config.toml
num_hidden_layers = 9
hidden_size = 256
n_experts = 128
experts_per_token = 2
d_expert = 224
d_shared_expert = 0
hidden_act = "swiglu"
moe_layers = [3, 4, 5, 6, 7, 8]
router_score = "sigmoid"
normalize_top_k = true
routed_scale = 1.5
balance_loss = 0.00239
balance_bias = true
init_std_router = 0.00727
lr_router = 0.0035
vocab_size = 2048
norm = "rmsnorm"
norm_eps = 1e-05
tie_word_embeddings = false
optimizer = "soap_variant"
learning_rate = 0.00258
beta1 = 0.95
beta2 = 0.99
max_grad_norm = 0.5
batch_tokens = 262144
max_seq_len = 512
train_tokens = 1140000000
max_steps = 4349
dataset = "wikipedia_en"
Below are experts of layer 6 (counted from 0) of a mixture-of-experts language model. Rows are named router (the router's row for the expert), down (a neuron's output weights, with its number) and show model dimensions 128-255. Each number is 128 + 24 x the weight over its row's rms, rounded and kept within 0 to 255. Numbers have three digits each.
Before each expert's rows: a language model's description of what the expert responds to. This comes from a sample of Wikipedia text that the model never trained on.

# expert 13
Description: CJK bytes, odd fragments. Raw byte pieces of Chinese, Japanese and Thai text in name glosses, plus scattered words such as right, east, hu.
router:111138151126157151116122131135137116127131133114180099134139121166146129175157135156088101115105131125099132159140131094134094116119129138139155144127105117124193141137133122136110121106127142134124132131123111094108112129102135154115168124093118126104094134131137119115115164098118129145125123134144069152105132143147110163122123105127136162121102118105123123096163158105090138115123
down0:137104110077127129116146101109125108116133147148107113108099150094093122127109094128111143147142135147130107168127117158092104114125097150120107166108156118114147107107097104169141160130164175135109144092124141154138143131135117122122115167149167108090143075110081136114098117093111130100102118164142141181079088133100104133138118153090138137157123118098145176100113081123142144087127
down1:114191157125094128117154169121105092119140154150122123167127116176118169107125115166116138142101094133157166130149154159157160113143123122118117125107175128075085127155144135157165124119146146106098137114142100116114165150087154135112110104149139133132112125123094120163118149131141148137115138107099159133184128112141123194129108143143109134117172099107156089120160118156106098120133
down2:120135131151122179121144157113158144121145132075112126143128131113161135114133195126115077168167148124138132162157127145157121125127123131075069103124145148144093169124156141166130128128138151105124093140132148128131158124143157134106176130134153136124088080150080144147096124124128132115096126109137151119115124106172139132133140139130163137141122131130125111128093197112114132145149
down3:122146113117108173176147099146131142154120154108139073131165149200149092133178138093122088138146124082120104144110134157163130115127118109124142125137122087138118106159130092097161118148116099090101102183126164146129107103136147119108118119099127147146153143117078107130123089111083101112139148117136176125117157138127071131116138139184111124175148150067119155137152089145115120109121
down4:094136114166111160115080110170096184119140113132133137143160115114131159139102149098112102079140133139146150117117132121110161112125154113114154126127115131137139137089155146128155141117108151109100172140113098085126119143031122123106128104150119164127125110091088139116143152123084129169108169135151167144134136191171159116129085116115156125140113136160113140121103134137124107135107
down5:121102129150125089125106093119130155103157118152122105089144151126114087117123143152072104138128119128118066100089092109125126157145101157129149128120109123138083154087107108116153109138144113110100098111132111141147148137111115123084116145096086090082109078156148123095149126155100154117159130148093149102149146130101104095103129137131145143140098109116102103156108108141099140107139
down6:093110171123122143122090131151148134149172112128107135118131147105137151127115120118158170137116144143129162151149113179100102083130178129118141118106115107171128111118171082125130123167106141104157117152117126129139147124119107129123118125130102109079111187157140112140139182086131114112185161162101148149109133134163090123112115150129166150107111151136109103127163152083114151168110
down7:136088119160109179169128140111141112145090137125143113181130155139163096142098178170109132135106136193108116113134138104141098117137146179120141162108148132171126146130188098130150091093098142111087127106107143121144198112130131122102136093131149101159131168108131102115156097088146117129167104104123120126108125129098145106108163172149107157143129105135157144134120134146146163100099
down8:140067145135162106102118128139094132134128132147127178122117091149119138124126115126103154149133052096116133131107149144128110114135129156148131107097146124170133087167131127096153160161124158119147109139182154100118142136127184120085101109129096169145111089153163140100104132083125138138154119139136103173172108103132122101094114174151132078133138137157105103121153101126095140135098
down9:148160129091131132124077136134132135162141095134124110132115131150147148136124164189077160113149153107158121159134115145093120106117106116130127082094100168143150120123111137146106092099132078114141121106167118114143186112137108166146112127119111127110131131114140161119125134136154114119142106145141125117148133142150126144159134120142150143145172085117137194122117093186117155127105
down10:135135090111135129109136117116172119191125135148107151081150151154139133108124117119161126137102106132135084161167149178112138093117132155118146081145111080176145110073132125090119091127115153132156134084108162068095094082113113098093126115162105129085137121120128156140106109074142138162119156109111177112097099123168168106105125116135100127145138100087101110130117109133127127164142
down11:117145166117163169128137138133100127107150129152100121129130132106140107127124117125115128151154096145139106138081137122137124109071142136130149128148119122146133163112103092092146099165103135129130122105105126150107087129138138126118114146166118170107175105074156136159159127127156160164152144144133077134134133155149126138115125176120131104144134121102138144105127129135154141116149
down12:132082111096127151109114135163132121133113119152116116150130165156133098135128116113156118141154166148164113134107107148120155103096153116131167157133154116125094082150103123095141081121131154159123118148114130128130118109117127144125126089129177131138098144145159136113146138104154114090137149149156092106160135145100090138159073133154147077125156093114120139120115197135128146146155
down13:097128122147123102158109107090134160075192106120151118130136161166120116136137128104165148122111148187132127147138134126137130168112110142114069127128101149096131121121141119159121121106122145158147137111150172131162144107114134080123110130123139111087130102146145107123175161141150151127132112118103133086175166123153102103147110121162172112148142155175129139107103125156118158099116
down14:125132166147088103104148133125138113101064088128126152125177145126125135076135113158139145152144175123157156155153109139130177118108169123144116114131142143138066103115110144130144135115101122108112148152129168142131165143144146123113163121151118089137113138117081169122127140131169141118113119124161120102146160143117146129162160140097124128191137157151131098172123094117143140119146
down15:099103123152134103152129119155131116154131156111123093153088133145108119122145147156126149127121176129131107143095131131122168100124140098176107112121150134131120141073189192109155170143127146109131130090139110123155115197115146106171148145115148078129130091150153162181134118131122092156112102103117085077119147075132165106092107123150120132137103155107151127122131143149115127104144
down16:073121118141107145130152155158157115122109060157153126116148120157098119119108106081133149141155108149130131115103149104117131125126136133110137152148119129114124096108128144153150101096091151114105148148113136089130112124085106138151147140117103159163159119112120117177100101063073128148146090125116118128132078090085159136132118121135155103115158086137107102131140133149120120119179
down17:149099124127148161134129141117079116110128128143149170149151123087113118112133171125149098146079147156127130114141141153163142134107129153153095114130089087113131074091134138113138133107120153112160143176112117116111142115141138134134112110132136136152096121157098088159151117095138125132163141111159168141152098110111119174153122112176133138121084178115158137120133151141100101069123
down18:128093174107153125114120048095106157128128150134100086115127171090107121122096084129125129068143111113119111130130161120113143097143145109081135163116124119123111153171130118102114120122164096091144150105124164087128165143152122116138127133125131064155121135160138166104154135078130112148121128129113151113143155116126176115081120126135113124167124164133112139137132127111170119118141
down19:129107145160126176158089166125149126134161127087095158136162137135141133137130141103165145114189139138118119122088153150117152138142146096102175127113194143128141135184117156112148084132148124108120179134117141145149131145144129139078140105118140171118061137113161134137109143118130128150152108117107148172139136103151112123184122107123119156152133138104140096106076133144164097124156
down20:109124156130139090094136141139131152122144113085118095092139121143072067104159130105117139135128094111099175130142130174089154155098145111107109129125146153097112106138127118157127091117093121123174120091154116100130099084151153121129131147136132098145107149118153119116146095112067114142134116086169136192142136155129100170124097159146129131146106103160124105162114155158146151132138
down21:112065139140133119133094148172147127163167143138153124130156123124175126167099180191133141111110107123156105136142124125096112153102119138114142131153131140090143117137137125154148110145117110108154177138115128112136107163097158099095144133120108098130121097125120151169094131142109099107142162143129112122151153120135118099090165103117107136160125107114100159111145112091134099145106
down22:097142109122101138123136139096157146106097163176133162116099108107140132105136130115064154122133151136164103159113081156109141161120101117122136163146148148141123110165141145134127088117111122151140144083154125116125105139126116120106136131128125181116085128141118134131155138087126130127128162134082136125126119105148085102150173145110108118088157140117121127141120121128119114179107
down23:173135111137097110155135114152180150110157123174143105148120161135113134126177124124119138180172123129111110137128135150125113083154112116139096099134145122120153121131101104116127099127150130092134136121176146094147157145120106125135128094158127140120139130127186137165106134113082116137113124147148103066075097130156104135081132126127087126126145108113129079111158138136139153105122
down24:137162130173166138112132103107091143123184140132150138153142131147121134128110136086149107165149142154140138138160097099094102145130119103146171110148138135123135098135139158113122134120193116117133123122134122093079149134134080161145132106064151114117159112145168089119131141108140136101112103100144095113156132131090130170164120156143085107144130153109124146152120164121152165173117
down25:089142127128079164081107115116082129165181114122096122100099136109125101111161154178127136128106163130104101140123135086082134127152128146122144134131135099086132086119115128137164168106127168143175094181117180130117165094125173124120148114134109111143109158156136138100104103151110124161157160125099118105130114120157144153117106182157086114121145123144119138105091158125073094129120
down26:137185163113108140104160146163088152111121105137141108098113112147121109160138145142114119148141150149099110120128164121117149102136147138199107159138134109094145098159145131070084145138105125086111100087082139122150128136112110128098130121073124165129140121123132152092130113122154115131108134145153139121158142109115151135161136121113089137143128173125092142142127098123116159131134
down27:149180162123138150133101142074122137139119110142137169099123139131133104117116136113121114132134089135141069111121100168141152117149140131126139131135115075122092133130122136138118148130106132145119103146142161132205114121151110166135105182151093155122111100131108119096140174121134145134081121148121135145118107145127176168111167086095095137135073155196128169078150126151125131138161
down28:151102150167173144162083150140130121113131141086151116183081124145100066107083107123091140087128103117139134081093124135161123118146129145124088117140127139114138123089089118144125126145179111091080132155121146159124101134105120123135118133115159125126137165154122141131116130085117161133165129112121151103104123108121134163150171140110105133158140123125133139155120151130137150150137
down29:149133154117144126121155140122134130148128127118141120161146110103147123120150129113077119109112173143156173132079108093142143127125156118147124159108120155110135115120111133096105156187179107108121137151148140117082119130125106114139151131130133145159142166113102146088114155122092141168098114102075133154153139147111125121151104121114148143126157147130179109076129110106092126139143
down30:094129182108157134162155011155147145128116100108117130094163143150111107117134135144125130157106132179110117157125129110099121151127162150101184149135141148142119135144091148130134154117100145125172126137134147135137114128093113133133147135105154151098117127118114131186152161117118106118160108136124159097147066101121131104119118096118116121099165135154132153119114131110141113091123
down31:115143125150118119166118121094099137107125141144145163122165101141150108120133124138159136127109142164144167106132111147093088132116129122139111161151117125142140171122102122104146082122115136125126153110167111084143098115158141140098120143132102152111098079092086152083095129125164118153154115120115106077103129173108145112137091194110151142155140137151144133124175134091119168122164
down32:081111099142146121119133125128119136118094132108141140110114158120185117120136136112139143134121113163181152140114130130116073073136128136097117136126119159121149082144106117116150143154119176130116125107140139129106118117159097119142161106098151152125111114113164124154068127166148092184143140116119106118126095133126130132082143117109149108129082162148134141153157130175134136143131
down33:120116120124115124154111098126115106141115147138109157136106158126156128115086131149092121122106145104066133135161145133097152123104153143090102117084079101137167146120141112111143123096149145152155120119153114113117097116131105110167129111138162112156142112110091129139149132159125163075112134130167091147161083165110120141100113120147100128142144089163138086150080113149148119186107
down34:132113110143106140167154102142102119091103127112127166139142115098067135112111138086131082120095098100113137129178082110128128137073096116112077131071138148104122166156136132128123127152159097102093114115134105110156129157134148134089123116132148141113177156150138155086146160111163161087151136163111129100139123170137103094134108109169108147125112114135161144125126124120150086120155
down35:086135110146165121103119115159139128108145145150108127154139136124163157158154118126134126161077127104164143144148090124122107096091148120130112097116117073118104119103115137114174102142145127114110139142151142114117107150094141086202169141141084104085085130150100128130165109118137149155148082122157185170152117111138126093124137129131094174122122115118136111134128168122121158137144
down36:148124086071088118119118133124109172103115145099161127106115136178126116095174114142151134135152103128129115115145144119129109154099123133102136130108130119137145107087103129115119122108145120119092120143149126166180134112115129130132125154144115150079133095126107141131124090115140096135137169108114151156163130132132109109134107129159142132095173163139109110094115098079146162167163
down37:134153115112110125168107144167127134100132116163128141151132112151125126122089179166132158129168121116129175112115131126130135112153142112142119134137061122125096156136108144134144147119122130125144108124159199115183164096130153157085166151123102114125155111171173124158099099119104145123166130154140130164144105143132107123161120090103138122142124126146148183130094099084145146102113
down38:119139147143118161153127113104126101127132123137134122089124147110135118124098089130125126144103115121158163173098150125148131170110101143118161124076130147122126128086151157146137151110088088117145096119116087162153133098094109152070145141120169140162084107131158146120137083171131104105120127164088109115126088094158151143144113134128140164130145163077128099181124120140117093123120
down39:111125124108124149151109139096115131143131136139128101136144104127109097121155128120158179149110153126081087105145114147125099160115152111142097135105153127146082100137135170108114149127134103119129119152132109136143133121074121203120142111153109109100118149104135139116111130157134140171139102122099112124108134175204183140150121119152178068158143135137138128160166133124146068150087
down40:130128143131113158109163145125104219115121140111161112133192139089122131147163112128097147139150112143148145122119146133164138122177096099121127087133129121113118111112132146089137125134128134155110114127175099162134111137107100087126155095087102083132091142137102152152127129114125122120087179128106131127127067145129130102123114158147100124134120095131171112187132120126147120124134
down41:126132107112132141139123155080085176120112130192154129113087135115129150117145133161141111103107138131127142160136076119091162111129124104122137102157111135104117131149146131095110188142066120114126085172116108158115168112120095102081119120170112109131082147119147119108089125146134134123101075116096124126147158116051092121126129076133103138140176128123181109135098129119134106180142
down42:117140142120169119139129121109120166161114098133067087136112107134081109127105124131130154162134171109141107140126077119134146062111083094134130103162111095147155137155164131068142142127159175095092175131127130099173113090149112154127134126126156088135155132134122111150086140104118153140162167135112133130102123140090113110125118143109137124116140121146174100170107148128133132134119
down43:117159148133096124116113127149122122148108124128152104122160122115145205094140153115088112141088112106102148089121130135127149098150178139154137128110084090151088145133110134148140093101133137154131136115127110132136131139170128125106126101129154139079112148145191131145133186097066149121125140122116100145115189083116148161128159132098123124157143140110143127146130107109106178105111
down44:107098088114171099141140145173144115117145138138120142128110123141114160106128129122144136130125110120138119102140116073142135180102117185112136135138108135135128086155164120130127127206162109127122144146126073102118135101138122105121099102157073109179104130119129098132084069090158126120100133108146166089148127125156119130142122154100163119149108120133115128144118137096122122087135
down45:178138117115115113125150089166131114106131117122120148149129113144128067146156127147134115087123144116114099122140079127163129141165157111120140124112130118093127141158126112137194151127092095139131150130101104110146113141131104107152050137134123111099107128078158137139091136099135092158156130115127145139124130102144132148130164217097146131141099133120140127095097124104156126174140
down46:110104140139145127118126090111105141151151097127137124131138108184118130115114144164072106152110114138123163103115141091116100110126094102113101160141096078087134133094139099119113110121137140096170125140144086138105146108126115110124166099152135146098131144103157136091198127121180068147131070144091120150100147086138108136163127133133148124155158094123134133150131111165153110153138
down47:099134173106145100131130113112147141111122157149149125116121117128127111163125130126121139132102130157117141146150099109147122167152115186161156152149162113136126139148148148103089100097145132167161093156132137099096132165143218113148107143094133153109164158137143114110113098118092135151084143143089135151104100109135134125148136141101163124137111118087157109082122163185136150125115
down48:123133142125109138148110141144106192130107119134108114133181136117096126151159145119166166120143130124145174121117110147119129138139105168112090125080119135141156121123160146151142131160184105117127127140097161119114162173130082179093153150087140142138086118126122087119152116161123133154132118147138141107111121102143150136085108086146115096118145113138158130137134103100061172144179
down49:133106199131169137147104130155131139086125132116096139081111111102142158141136116144137119124117118098138136147105110155164142162092114103158120134133097143140144129171126144147132090122144127136144119149134130113125112163113110144161153130135142123137174109125180131097118137100132093164149126133135179126120115152095134113096123130135139146116150104122114165101124129154101159139069
down50:117149119133137146103157111136156103112123093115113105141153155106091115085128169207132135144141113112123162099137163139177140115112146113129167155110155121113125110117108140131100106146131167158098138123139134120108146120113105101078130112107090108091132125142130121121128137139087145140168090068090118154156115165135133118143161120134094154118122130115154123091135173155100167143107
down51:151141123138134155117120189104135142144163130119128063129171131124105145152118105097134137161152125087092152108194147094113165113136130153124111154137126099106142122090130110133117102134118137120150173115101088155148111170120121131142150165146135154109134138098165121083140096169140134107123155120122137104184124138089122148125133127153146083162100093150119128101141124140146129159120
down52:102118127173151131077147144126133115126185109122125164144125102152147155116131124111113119144137162165149127120114117124168074145140102117136112146088129096117105081139143117131162143080107085104119119120159202094137091116102143125126132151087108130117159101153134108149130100139185131160111143173134132115133174172085158135125176121152134109109149096111185115154148139129101075162171
down53:122152110183111112114115108139142157155113188151108118115160123167112152137070129155170118117122162097135114129092110132126146152146145139165129139154122132121140130122134076105135158128153136130115098079169163122166088119145141178159124129128106151092133150176112152081148118134161129103104098099132174158107120136141128171124182126120108128111124139114114165148085167139122101121137
down54:129152149089134117136093109143101144099141143132113115165128116160156129089121087092094131149154135111144155123162149105094144118150127141133091155134143187136171120146168139096148123132121116101149114138107100130129098139103116132099163165128136148131129100103110154143126139116155144095157137110150153126051155118110120143161112131125117100127103109115180082154110118172089159128071
down55:091159123112146156119116107076171120085121145128147135145106115136125104141103098100083147162133139150169148125145091143174107108113140156110121124110166149119112173109134129120186153116058110140104124139105120106108136103161085131125097163141137091073136103176120088102098111120132141173115133126129123108136129090145121145135117098158103117141096130117133123089108096111114136129119
down56:115107142123137091144137173143142080129159123115134120136130141096153118107140167150137119144170103161106141142108126143133154134099164154117134102117102092158094169148092118079139095116118095166128100142113157120100146106134101138183132101159140139108127116146100138145152081105132128136129123143131110089136157129093121119179111110099103105128107145164167106084126129139140144140112
down57:150108145157134163137123129126121120189117105138136130141134133111100133091137086118100109098092090140150107126168116144097095154121143122145126152141160123123143095116125087097140176117128137179137152102114162107118124059138168149128148156128140132155123108133160136092082135093143142150109138110138150100125141092119131106143138084146161114115129140107162162121098149143078145146071
down58:151188141121129103127145102120105129116110122146144194115106107140127109140131161099144103130164122119129106144155128132110159106130123160092179163102119137086086114096183129133145141166147135149170144155167127079144152138075132148133102127117115099125146166081112125135162091095140098109131143109093112130116147123146082097111140132117100161139106129123132141134135147124109107156121
down59:073161164110158110091155154182143140131095156094112116098111130124125120173091138140146124123155155100091136127133144155130145161160132127126128125130099157175186202111129105153136145126135154139153148121109132115125119131141172151149141169121112113121091149131131132117092117084128139129100134098115141099122094181132069089145097122143091109138113198124137140122138115177106117169128
down60:141122161099145117164147136073148099139118153118113146184110151129142097123107132108144126178104129187098121164099139127123145135147125099169161149157111124144163123121160108153157134143164103141136124168125134140154116124091115130109143104129104103089099145160135123137107131101114103123147158143116127122151141177104148146164151129147148162114184128137128137169150083131123097142132
down61:148145165135123143148146179149121138134134131080188097168133111147126063139129121142133090110149160098127144144138114140075110112080113139125135123093132092133135129128136137149138158118118120139122162140099114111180125170163149132124121111154124183161111102163113133163140162109150137155092079140103125144111113203100126180111099123129166096149102113147113117133133140134089150096123
down62:090140142161099100160125127108154147140147134162109122167095121098148110117110126119129120149155124127126159100114122126167160112126095140155130143050089166095129125158152060150089089176115125137121142099100169122126161107140136137115141110151139141121094120120124135121143131129124143154179130103125138101102112148105128106111151090097149094182116129110152147119118149098133153120152
down63:109126123140112136143179072100152137169140155116092148120155126135122155160122131137149106099113125162130131118147113109144139119111119108124149092113105148143126109142130150152113139117127142069122126164139161131170132147118153133121099132173138120148162126117112121097125107126099043094093154108116107121145124128102125148180165116119141125109144131123147165048164156128131170123115
down64:149161125127135112097129119130150187122111182148122153120168163134147121127136137146127155184128122127088127125156123113107129173138144083075115133100124138125134117124127134131120112138136114151100108144106166100128097125151143135122093136148124136173152096147169097143157122090159107147150128116141126144127121119112156137171130159126132153138128159155133133149070118131060104151131
down65:112138119151114118155140140109133112138132172091123095138138105109115151108099148107113113129126139131102103146105111171147146088100094094106088096127131152097139140122175130125131137092092108120168112164115080135119160127168124097103110134135096156121131172112110103091097099080094165180146114168127110106152121116126138104148149112110127076101101102145119139154125135154108132134162
down66:133076122104128128104150134153173141151151123116128139149101140146132145147122124117097143133099091139119135114119170102104105156170130102192116141096115156115108109151113125107151111066142147152149096154141143132120139111129115120110145106134108109109164131112139144137185156115151153171168113109152139125117123147153093157136110143115146088151070134080138134129131081111175152169139
down67:101118156144134188121140156196116152128142111187161104114106123104090129128085165125147154181096141133128151133105150131122101162145143112055099138166155154108110161117133132127105104165144124102133105153136166134104162137165106157187119116159143131128131113116133112133121138123157103132137137161120100120096118139076148124119135094120134135119110137122147151127134104079092151144119
down68:118154155119087162155156142076155115089138114096150115135138132115142098122121105097146140146103163080152134110138161179062142137132091170154140082134117116162120077162133154111126112167158180130105144162155100157143148115096141128135129065097133111129147122157104130140116146153125105144134147184154126132109159095135114123138137150154128141119115129137158112104086124136112153145129
down69:128095138109110134109176158062077121129127147131158131120111136131143113132115158131109154103135136096146107153160046152149160109126142118110138110120065128105167170146145127178118111153156124134144150133121131127086145106075115162117087152102054148126118131117123155153157141147139101135137101167134153071115141124154127144115139089124091112162110123117172123132154119123164147121099
down70:122120115141172132147135128106123109141109111161131112125111149079095099159171151126088117156136106165109131141158098137132112100126126104114116133130145158119158141121155100119175085136129148131133129144116139132120129110107207138120156151108110117148139110100130103178125158138151141114087098153132149115153107133119118108166118122128124125115118153093064124162124125093104123131163
down71:157089102109120120167158091163142128198152131161139137112112144119145112096061113128117123136140104115147110114128155145097169133185096088108136128111157131109165126138120143078120170108124057135100140124119148141171119113119156095121167085125119118103130116099106062109127132149118086148136106158106134124152099123139141156117136153146146095136160150147123126113117172127113143129158
down72:138124145152085118093176094119150081121137134142132100154151110107169098125112114130145162164159175165119132098127123126184174112125092133104119141150134121101151139131075123164127186109183160136126165120150098128118139127113134160122103141135103200170133104140151174117109130102136162130142117126117118133121130124087114119112099119121134098152151126134104105143128099138115122142099
down73:162156128100176153138113139130152140142130143115168137136116159107164108127152149129173163145114123078114122083126112120105135082111133109161149095176146172101128156126087136105104103118153124099150089106154141150141152136091192079160129151151126153116152141104127120133133147091129114105099130139109088155087165139134143121106121100120157116092131148151141147160128148138088135090135
down74:095119129140100135127138160089142151108119107143140097126122144159150064143073143166134161144105140117124125134160144125100100132121121123115138108128100124103117106136119139117080155164113111157133135162118146148125093142143133087086182137138140152108105113098153117115133130140098180134096161127151156142069142136090125135134100157139109117116125112118143175125151165122120115152139
down75:119180130150179149159114099173110142161147128134147107143130112109177058106144155126096129114092112120157163118089159127095155115124141077128135116121175141164173150104124124164125142176110100124090127142113112101104147110108135123155136111115122102147112117110158116125117105115152165128106077130119101160166147125142111133152158156178101089151137129158131149120137128134141131109117
down76:113094133120140101143086131117120147097158139119117090148157115148114104108112121070180096134110116092088121146141150168116116084097139108108147108125106120154132131116071103154076108154096132126172113061155126144114174115125125107144123147152121123157118157108107076157084156145141162081110183109117145116115104097145135148180179137140115120135156123162139132106127077100106141099148
down77:123139135148120129128126107157129131173119159091139097129110151093102087137135117159136139123120095137102129097149106129156099131163121137126120136175108121106111120171130141124151109148076134114104171153159153159129134085141104109148125121140099174131148097127137140087099165141119125114161164170155088134155131140124099121165108113080140170144122083142126092138143077110086109103160
down78:162126120156132133136154121103121111104106171137154109117171103155095159102135132164121173129133137155150095085097120111141100137146099143090158112109078139112104107116159128141154139143131141116183094114085121111103106109125158185161102159089127131124129138078091115116108110138111157139117125144159118118110146157169111126145096124124155162136174119123149109117114119104130135112066
down79:096133116164153120089118143156145130159087104126172129159110123115184096146089102119118124157169098123095143151127123143159136156129131088143133102094103106146115129121113158127068173138112146123123149110135101125137109116107117122101129158129092095150122157170113121138096170097147107147159143109150081150119157123125152111098108112139120123135196110080137158141098130167139189140128
down80:110110181102146103112108158174142133149096126154140170086172131162148131117147162154178079135178116146125138165117118155154063140071099118137125134146148156126157138118164130120153150124152122119132152145098151157113170105111132105109096124117111123124157158110152114088111131138117147117157176120133149153124125115132151206101150107156160110140152161127145102160137142164132093121141
down81:150107086128126103150088142139077151163161118126127154116145153115140150120113094152127157127157153147116119104147128150147103187105154113131107137158117154153147154133146115121151115124092082149153128119130128140120137120120085117158126126066081123124159152118176067134084089114117093164076118151149131162147140140137116128097131146146096123145142091134129152092119133115096103087119
down82:113139085104139120141154170144141114123097099094120135134148102152105145154129085120159144164157151124141143112102096079086100115117133132111106135117087102122107171174150131096125156135147136163117127093135147111144201106126082143123125102094093140126140115146125158162112124139099139113143154097087135136110150078130092134146126170165143130148100105142084175134146137154154127175115
down83:123111139111164121169137161112079180131121125140144183119110132151121134098101133097148118160116177139116142103162122138152154130127107138141123095111191163175118136131107115141133128139109155090089115132132180117136109093173109139125110127154124133086147149119130144131145124158119098087159122102086094144159114131111127150092103153105147118157138110105132148135139143132139100115114
down84:127120111141141121141145123125115118142068171140144090161124115130121162106156141096109099112149122151150121088154169120158095156132126178127195126149197096103127187104096133110138153165131102104150116113152123104176087078175145135126115095134145145106167119119156120137101153125144127165158119139166153105126130098115157141122126136117103132098147107155112119109125110144139149126114
down85:137125171086158118103134150141094089114146126097136141157164176131118167182143136107119115118099121125127122147139175082141114123113130162099124103155164144120167142096134169155121094101096171156142132168156204155149091123158124169108137142157115153121138126112094102117114097132127114153146090151136142144117145115148128091096166137130130120160113117155142110148103179158133145118183
down86:129089151137129137156146114121107100141142125121138157089139125078155129190118146130098130123125121108121143157160112119145145132164191142139087107152136120123103099117151105119122107139161127093077130088125092114102141144117106171125121133128150144087147136130146144152120141120143157191145124125152110124124069104102117142168167178128174103140144093145156125122147095089103116135160
down87:131093126107120149121094154143112123096075138129133130113119125135148113127145105133144123133129109122119161106136118125111146097156100102133126176086122139134126132116140088170114128123101096110128117131118131094137071122126150133188138113168093131113182145108126151137123136142114138089118148138125097087129100135132182129148123181107144122122148166089118135075086151106121151120147
down88:147171136145121165131096111148102121119122108122112146098148116109063141085100126133134124132081114153164161127111095158148110116164120115115147070096105175157103141106107097135130129127134133132146147164076164136158115148118112114131124094141112124130157161150169110153123118142139181136098115113108097139102152145134122104144153119170121092134113147116104123126146098155126146154137
down89:141186128127122128105094125093094135148087140128165088117131144139148148086121175101122160158119090124091136144088121143158105120158141135135100126136156153140156071152119101154134141141149124158184125147134129073080138150143117134118133104170130097145126143145121177192135108117151091122115140156116169137159133130106093142122128114125178150093105098145119103104101168134200112101148
down90:111098092131134124071152125110115164146106126125138093182152134153133126096128128127131097088098123115096136150174103144074120101152152105127124086121099139134127108095136165127179135144129165136110120124109176142135153135145085126170160179126160138133124136163147154113168156154114086121146128187094143184119149133123106125133167184122106080122123128124090113114100094156142113124086
down91:104167093094144162125153126138117147151115125158093171119130101113123106130103092120137110143065151147118172091124121153130118167091129136127137148099067148140140092162113171103106127087159168139106108066139170119132125135094162097141147116129146154122123127072145086127121148092126117125138093175111097126092145115136146124122124113169132147122090124117108133154117097137158115090135
down92:115130102087074114071099112109122115172139082129127162152111150089121106081136124081120110130157143109157128068114131140126151156156146134137142116131064155192152129142112127139111188152081108104128118106125143126088145131158163136128134075143150138085164105113082119089130128150151133115123138121123165143120099083133129129130139123153114105123119096125109115157145122105126134101124
down93:102158102113143108114099128141132121106141117133151107137140170141154151109138122095096134122152152143151132106132123114102123140116140132116133103136104114111117061160133148139128083128108128116084112154086114125125189112120122159132107161121137130149130113156145155095121163138158129125144173124099132126164097159106192112133123113108136148136130111081147137149161113173169106102124
down94:123129130111140119165115136095147158171188137097162151110138196086109132122119142128139159119107152158152139112138136165111104140071084112115131131123100154104134118114085146144161158158172120151119139091140128100115108152146149136099107099152143130144180129139112147133104135121138150096154136097079161127129144127105190108119104112127117114117081112108159087100175111139104136174123
down95:161112158124106122110132154117116133160100153109139134143109122134129120133077141121130134144140103127117129156138148101148129112146098163134105184125101136192134108126106116137138113119083106106117128129147074077111122107059113121145112135119147132103096099149121133092122103136083107152092076069115165090144144114102137068173160128104142111077123107145128115127150148102166150141092
down96:192126158099110112135119186134136182112143147093108128166122146142087120151128154113101103127124171125123106121135132124158078116140128127123163148144118124107165096143146124106072138157086126132141139092135118126140109149127142125139153097131122084134103102088131179131143120100123160169134140146126109143181122117150110180116117094160110113110161137122138134120131129132136098109183
down97:102128096124112104130209139149105117041150125116121140123135094100127137087142110104092154144148132159087136134083148141129114094136112146093138136203099133157125123108155132131147106147122110117132155112137142105154102130132135103108132151108167138113133148160108130092142152130151109178128143147129108135159170131116113159121174076159151108124102112094093191099100123155121136145138
down98:137138110174131134128095158121113143116136106121109159166085163167110143138145092155140183127138127103104078159182126124126103166136139142138148166085151159155141131120100119128136134114138139094109137124109110147097170114118187141150140124110125118136161165132144094122150151107083114114109155123091158100131172122119140100135118094096132097156143135145116147091105142151155132139152
down99:125110110148117190146181103135144132116166109136143162104155101119150096118115094123188154132133112161113154126112172089122110129108131122119144095121136118142122114129144107107107134162118118103137124081111125109096149120161131117149125112128107127124128090155114115152152128131080102086116133129158184101158135156128110163164165116097103069080152096134152162159128155155136099163142
down100:102104126106096092123119118105151086093132162158106129105142116147128124103122134138086132131165102155129159104122141134123083157122162113113154170134148155131142124110142116115088128115127113107121116109161130152102152131145075118107144109158083119154160134122150165120103191114136058127131108155133126174101149157071126116127134138174157124132075141128127101121105180086077123096120
down101:107142107161098132115131145112132192174141081165134143150095125138081107154118129115131099168114127139148117158151119159148158116094114146171136156134115102099098155137135142154123133126138129135105133121156116160093109143170108135143144113117084129161109185073164164136122091134126107108135149122183128141106160126134094116120106117120139089128131159091148116112119105124156126158115
down102:135115153140083112128148092142123180140091121108143122117096127129118132125150125098131176136100115137111151149131134149153118110099132093140135147163131166120131176102153167160120125119168119155107143150071138130131134141095110123139136091130126119155123117111098107107148151138130128134129140127126126139136180117141137147123135143087144152116128089133099169124132127106111174163142
down103:080144119123124144161147129118121104129109142103147116158125131134158167094094132124102149143099141133120128125162117131132159150128102110148123109129125184095122145136115100124103161134114090108135173123118100136130152144126148164114116124114100106147125122121129168154128098137101132105159127178114151122095088152097155120094150129183115113128070098130132136122105137150135134097140
down104:106132135126113133170139057104152138136136131125147118118194094117175116137153126124097124140150135095126127124166134089136116128117098095142113128109168102142156189099059116110165117127074173123143155146155112166116145123103143125153143135123154099110103170093147157157134112110146148159132154151123136154131131085116140114138131095116172129118117151064090138136172135119137132156167
down105:147166153125088108175111121141134106135151141147134112116126152089127158203154165106156159155095130114136100108073117149156133066130149157073140171103157124131141128090149156108092153123109142121163123115162102144140113103127107123108129130155129151109132098136108154150150115129104159112153117161161161136154130168128136095181137180137090098092117123126161138114120122129086097146096